Weights of a small mixture-of-experts language model, trained from scratch on English Wikipedia.
Training: a variant of Adam for the experts, 615M tokens, 4695 steps.
Below are experts of layer 8 (counted from 0) of a mixture-of-experts language model. Rows are named gate (a neuron's input weights, with its number), up (a neuron's input weights, with its number) and show model dimensions 240-319. Each number is 128 + 24 x the weight over its row's rms, rounded and kept within 0 to 255. Numbers have three digits each.
Before each expert's rows: a language model's description of what the expert responds to. This comes from a sample of Wikipedia text that the model never trained on.

# expert 63
What it handles: Words inside titles of films, songs and albums, e.g. Through the Fire, Two Sides of Love, A Quiet Place.
gate0:093154150113107154139128146142088123080126175135164125124140132128160159141159124127142131136168119104085179167132142108109142126114120163126138147090119125122091104128166150135119109124138123123104116133182143198116111102100137130096112131
up0:129131119147113149099171160112110104112151130147108095165136129152156123117121175116090141129158134129105145115098138139139136111119123141107112145112142128120122116118163091092107092104134168173119078111146108127081109129112137077131151091
gate1:140127105074105129101144164133128119101127133132131142149145133133114107119110183156162117132107100097150100146145141135120091134145132149119143117134144119141149119103160129084098106162160128117116127186137109111149134098115115135161117147
up1:113091088167149097179150115119120136139089142136159119092136156125159089103104094121135115081095120157131106141092109139114146128141137135138163125124081115144145127152089100173120160128146162155141138099141104134135127112133114128147093137
gate2:105149100070122106118173072181083096136128152109111119160060093152100147106188158143145162103088107129160138097097101109128102122127122094081118123129120191139136139126155142132122111127131134114132167114153146132158131101130112155126143161
up2:110124113112109141121159145104076127091131163130123158158109138155132105114144104138113131122130164126121137108120098129152114131118098124131171150179098170114128110139122095130129141132189159126138123106159134075119111117121111102140123154
gate3:106172119153148096135164120114101153123120158095116111137141155137152166109127102149067098149146115119119138132120146084155191119106126137134144128132152184126114127125111100128178101132159107106146134121119119131114159154105131158143125154
up3:100146097105152154110117122122108137206146091146162131117098139130171116101135143149121111097126146123088113132093134074098118114142134146162171131125126142137141137093137154127116136132101140195100138117154128113143129115152143112143112100
gate4:093119098126103130099147129075114133123115125137137134112147130113170098116142108111136141161115133085124118107102144096141111124127137166158134151093094158117111126116115141142122139098122133153140155081130146087102157150148122122119111120
up4:117109149166113143114165156129116126130142079099138140131136111123157148144134114142118144138104129133109131136167122119105115134053129115135109207133138097128132125153160142119095114127138178116118129131157129102111167095142143111151112130
gate5:103171171131124144128118128079119153160140157120107094098192117110136125134126150150152108139173095091109130095122087177149170155125164146141107107094114128116143140114154139106186119081141133140127114136129114133151127109130139088124144137
up5:114163134145150099117161132173119154083131117135105130116080147175126166168131082118138127100135154180153140138116142127076126097103145155154144120190116116125101122147105118113155131113157140133152144135096154127164154150116156143114126116
gate6:110139130103185109086146141114128125138132148095138144120125119129144122105158149138162128100153120137097130098136138095117127113114177129163125142113087156146130135123091163169170149186118167156097111102098106134123123109112145121168106139
up6:109144133106152156128146122135095117125082173145154101128113121135121150082185102111123118127151139122091126109111138156163119137100119146132158166120111130120148169085098098133148111158128104122127134112127139135076118143138129115151105135
gate7:144124141106107147099154126120105124135156133103165111131127102093168111133129176139136177113130141121105139116186079121165123145178118129129135148127126141104175136150173124113076116118118166068152115130121130120112115147150148132085168129
up7:133113095132108129110137127149114184081131113153151146143188131121163133134127152149133138125088120176104135120191137114108152134103124125107158127149085159110115141122156105101124160107143168119151130116151126141129153155170152125142171123
gate8:163140113159132143135140115174115136124129115094099118110162160121141120124130118111168085122156104150166096156147124090125109142113144128129104133156118146115062131125133140154104210157084112098119129114140132117153140152128153118117106097
up8:147126141143095107116139145123130124124154141112143122097117110142125136137117154141124130109108125152103147122107129124113151137138170130135110158128122139134142116120144120103112099122132130126113136135100120105124141101089169143142107153
gate9:116148147128114099122201103111118116148170178150120125157131120113105140090106131133131106130110146129094086161124111108164126156089145096088162128148149136130137182109094122101114096159144132078136134091143093173138141118128149150121103134
up9:149088137157132161139130104127106119099146097130141154128123135128144111130098130176174124167115140135129107133138109150179127121129093138103130143100082141132133127161177110109136119131108114124142112133111196103123123125128137126157144104
gate10:120150128114161137151089128156121099135122133128118117113154110123104134158129145155103154083126186091074107106099143142106104127130168126164124178139155160111118116132113101123148153117144128112131135125135136129126111118119132121089140134
up10:118101170142152122131132094153101171140110148117111069109087096125153120090130105127178149124158103132128096164091113117114166130119133065149140116110103142132118104124117120155121126123095151108122120122157138151113090087178129119140110138
gate11:115113107115123147155127146148087128163141079133120090125080123076101148095133085139129146170149115076122141121154138096111117117090117125126163120143121098163153121142123129132144102144104114173120133162170099155143100057125132097128116116
up11:119112107108137114131092122125115104124123103103176122136170140161116104131123119146130136087147113150098141099102147130120160166131117113154102154129159113159096145119132136119154142168142112148168117171164154092116102113143149146181118108

# expert 29
What it handles: Final pieces of place names and surnames, such as -ville, -ington, -chester, -ford, -son, in election tables and geographic text.
gate0:135158149093134132117099085098131119140116138157144107145124116121156107159112132158129143137118102130104059141149151090095108132142136109117121104116141135107155122102129128097139105145163106111082131104142150110116129145111122138095126123
up0:159135073089122107104144081126127142115147095153129133132127101120107142157172142114143155154131103114143138108142151173150136110134071118154149135098107133170151127132092107137121134161141152086162145108130077147095144145157139162135116152
gate1:113150105142131130112118132179135134176092145130122161128125129142097109105132159113140147139156112113124112146135123122122073129149134154140144136111143129141106114102143134139103105157129089155136116119128177130071144142156126161113093084
up1:137163140148156143115148117119134141155159081155104149095152133072117100128135062088102120158135160165118139145123127125141101085120124152110157128129149171134109141143130161131156128121124136105113119142090135107126122119127110125110141130
gate2:084120089147146147116146158138130161156134132107152136081153158143127122117131092132125122179131126102123152138135118126095116128153151113166135145129105132166116106077147131142152134087099120135098115112126075129092152193156110111092126098
up2:126124090166125145145103152106129131134107122143114132078112146116108106064133134134129127144168105108145103148130125093155147131103141095107110126156085132117104146130126125148125120078123162093141177133150134124107127163131104129132122122
gate3:134131102061136120092129139188119135139179102133087173099107120147169130140091103108127110106152132124146106132143124092148126148121134098116101110150140101115120141130102118144110126101107130138101136128144111099113130108086110100127128084
up3:134087170132130161137132158146126137143099133136100156099173155106123111146124142111150116110098130112097126135139114116096154202141104075121127112069134080131065137113162114096126151095155141119134131143143138147140139137087132150122106124
gate4:154089115121133145100158135146147125160140097095115142092129128128122133149133104112111136181096132137127146161085148113145150119105124106141134094125144130111125139123150118148129143148141146112121100121147104139122162094069145146081108182
up4:108115153110110108126141107175117130119123147122143131129090093103128133141116164141113144076165146133083118130113098163141154092104105127154157111140113123147120169128119138105086162119165150107127100107122085114130109129116148134079149097
gate5:124120083116133154087092145131078128145130129128158157135125145049124128113115174112158162151108154121159088117120151108133110149129160114141112090116077098135082177167133114148106126115136129129169097097155095135148096080183107155149128116
up5:120104160114105119117107138121111139096119158154157119094121113125090114163131139096105182129121160134102114155151100107149196127104158127130123130110121131126120101108148131100124155147086137066144117115148130143171140152143135120114162087
gate6:157123099134070150107110112169087129123149132139121123116133205159128155141111155163153167127132110131182117123118180096113121168158113127108144135117104149096167134113105143112107115160185083183107134099115126131156122160136094162158126139
up6:138092148119096162144146153119080145097153120141124162137143162143157155090149142146121129145114120142118112162076124136134141127147089118131152119094125109080137104064143128131143123138139133138118105180148158088194098114144126125148172148
gate7:121164130115113142132082093078152127126130111137107138155186162166120146118103133170144092111123160141115140143106146177155176116134128150115120108177130130118132126127124120120106135129137169139150118135121147061146153127117096112142126124
up7:145113141141133101118098123096095069093137123135108127154148108146172134135113087117100157127089113140154173118128118165120141124154119092093094120145101126147166088141111111124127151084150148133100131122100140151191149177068158120158147144
gate8:138080113125145119130152104116112120127133136100135123165139094087121086086087100114135125102103104154158098112122094133131194160114143116117126132153026132148112113107139132151094135154134144123110111111115126126142106104146104113098075172
up8:139071103111142134156141111099163137116134117163187140154117133131112145134102145129158114152111100110152118092102109130152150181109145152136159123139122122104130145123099113186125122144119119140124124136169088080124087102103121134134141108
gate9:173088119067105164115147159116127158118124124129102146164111146089174115109146128129147146171147125160134132115128123135144096131134097133170125096179096125117176162124136110150184123182112175132100088127123153119131115137100152135120107080
up9:112131107151081123138072103122114088074070123159102143089125103118130185089127129076117147150086109070155117120134124141134106163137107139158105137135158160125141151137137130151132159097161145126121096154120162144156141122158112112133119087
gate10:130158152122117140149128121133102153108132088146040095118160154125104135127116115155101085119123125141148138129121098123155119104154184103116122135101163079147123133113130131153101136170116102101091132087157150116111133140146142153147117130
up10:127112167102126141077114115139090123112133140146130088128107130123147108136088124141122128102082120125121107143134093127074206134123117136127121126153156142136145145157112130131170132144133122162123138116156154088105138132145151104111160135
gate11:140112140124149146145143080101118121166124142126116120143152096112121153126139144118145107103128146173105136131126135111132119150112153096138195146161169113141125115095109157113157180137094098145158137129130103140158131122138120129148120108
up11:103121155172188103118131113149137075145147085146133161101143117152146092144139108113158113126100129097118136160104110138134137141131149124159098112089083148107127131117097121114133092134158139161152188114138124128112130166131091105108103154

# expert 57
What it handles: Words within names of government bodies, offices and organisations, e.g. California State Senate, Royal Air Force, General Secretary.
gate0:158081112126113127123091164139105111151114149126163105139153105093128091125083141177126115108078122118133112093076146140136103115160132108138109106136112082113100124104164141172087099167135128146152161111119113120096131121141150131166100130
up0:117116161115099167117154137131080057135142117133133126128145117133111121148120107132186140122116110120183108168133150133123132138077143101131094113106166119149124160110117145109103135142127105132131116145165134130077137109129146162133126103
gate1:146105130165100144135193123074153149094159128150135112118110112110119105141157155134081126138109105080103129123119132125140102143152154092134152161080129151141123177154133153100129086131161148131177157141109101135122105177113127100134150089
up1:143117096125096124154172139145104155128147163156124093147136111134108141129093111149084169073124131122116138114149126136107158116146167175178121110114130100138125173103126143099154151155148109117166101187147116145074104146130078134135133137
gate2:121138134118136153126111093149109141150108143133116086130155145124127152131143135114081186154159110116124176101136090179176128124081111116146156113071119138145091142140110138146140117157122136110092125121135114077148159117153142048128116115
up2:114149106140114161144121172142164123205112130163115138163121146101084132145110128051132152103140121109109157112154123136137137108124124086145102085138149077184089139123145105124142097140158141104160138102104160142179156135142128167124126115
gate3:120130084117115146084152145137144124135113136135093131168144178127125174144131141105185123145128114096114135123127106183128142132123139131138108126065171118127129141112143148109141127128070130134145110113136075131150102103141172141156140123
up3:076110190127076106144118141135122125113159141107126137122129131121134115121121151090114119169112135141095121152151138098095101185129137120130168117133124122145113164109134125125174147154153102099098110143173117111114112179133113157157133100
gate4:144160090100117151093127131160146157147119124136180103112084183132087115147155143117119149152152141139114143129097098149129123148127098141169094132154151122188132142135127106161131110151160111120105105149139127111116102106145092100148139133
up4:122094145170145128138149121146114137114120126121127134139096121155131148110123118107161150114105146123153133111135109142118133140080135132090170137128125183096108168119086155122122137116092114121141161142142142077128115137115147142127126130
gate5:113108137110129122154114132150133150105168109115140087145153156151147090116144159127098200139133086098129102114101129100105151132178127091136124118125109145167124156168120087125146152101131134143154096158115097091153153156121082164124154088
up5:130183144121147141128175146092071133122175132106119090121114117115134163106078099091131102158119124128211110143118114139112163139114149102152157150127126132128145149085141114126144069091145105140122112100089105140105157099180131142155122125
gate6:129127137116106170162066139133092131141107094086122179061164141106146145131117139133107110141150099174106149118129129084126113133127117165135159129137100130156078122107136174126119118094090149105121130085137096159173148147129125100120156104
up6:133095121136152130188150155148127121134162124144086126113134110112176136149094112149106115120110139132173126107091134118134165131103126150142171119107107080133098130098120128128139125135072138123140132065108082144161096100180152140156147118
gate7:107111132125088130108172121133063159109138153096120146107139129118102166104151139138123103113109121137115095096143139120124114124113148138116077141150136128141103157127094101149151116157152079101117142115090119139159129127140141134111131102
up7:128133127132133140116115127124159080115140130113115068147071070174113140151095107126131123106153146136123123125116102147130096080149084112123137186093119113115136123117086184152119135115132119125176130139162128125118130139119146104122179116
gate8:077102125143138109080166091084115114117142096072101110178133133121151121104140131133103097150127116113133141151143139071099104096118126114123091126100119115159158109111163146106145141116147139104173144097121144154152121158144146110129158102
up8:130133141141158134150120104094146105125096108120119136092127164120096152134124089094135188136105154112119161125149084190143125149156116187145110129126138135136118147095157153130104123156138134112136123119118128112077193135123155117164148129
gate9:130133170131092110140112122124089107122137132118100136181122092172145128158132103149097089102101144090156159154121122127125160153119119142124121124121147160139142092153145077089145106103138121108112120129113093095099143122090137139132109121
up9:156134120110123139132137136123131119139109164136177123090137136131130127114147102134140097137083139149136105116120121104109122085103099146132119111158128108133152125158105189121115154141122097145111117111129080132115150129070085137169134131
gate10:104152127144094139097111130144156098140126114144117142143161170149132153183167136133116135141122148109098129153145135051092108150145132111054132108100098100062106109145134164137124147138117140130142124126144197113173153141109142156138102081
up10:134113131146135129108115143123129081102136121135164152129153118125189117170125146117164126094087151105161158113105102094147155144135117141166103120103102126128146192138127134103123122135123106100142135120120139144172136121147145097120121180
gate11:054118138120114112133111142127121126071120150145110134136145159128122164129124081121121097147145127139117099138131128153141124150118135114154142066166091161125121115122121112139128090120111155103103151128110165105124149143098094121136130125
up11:133142151130171151127130141136142095140148126126172100143101134135107102133137105114134132153087140128133122102107105146148175128152125084105127144174102120078134140139089147107138128146134137122136151150174136098131138100172120157104140168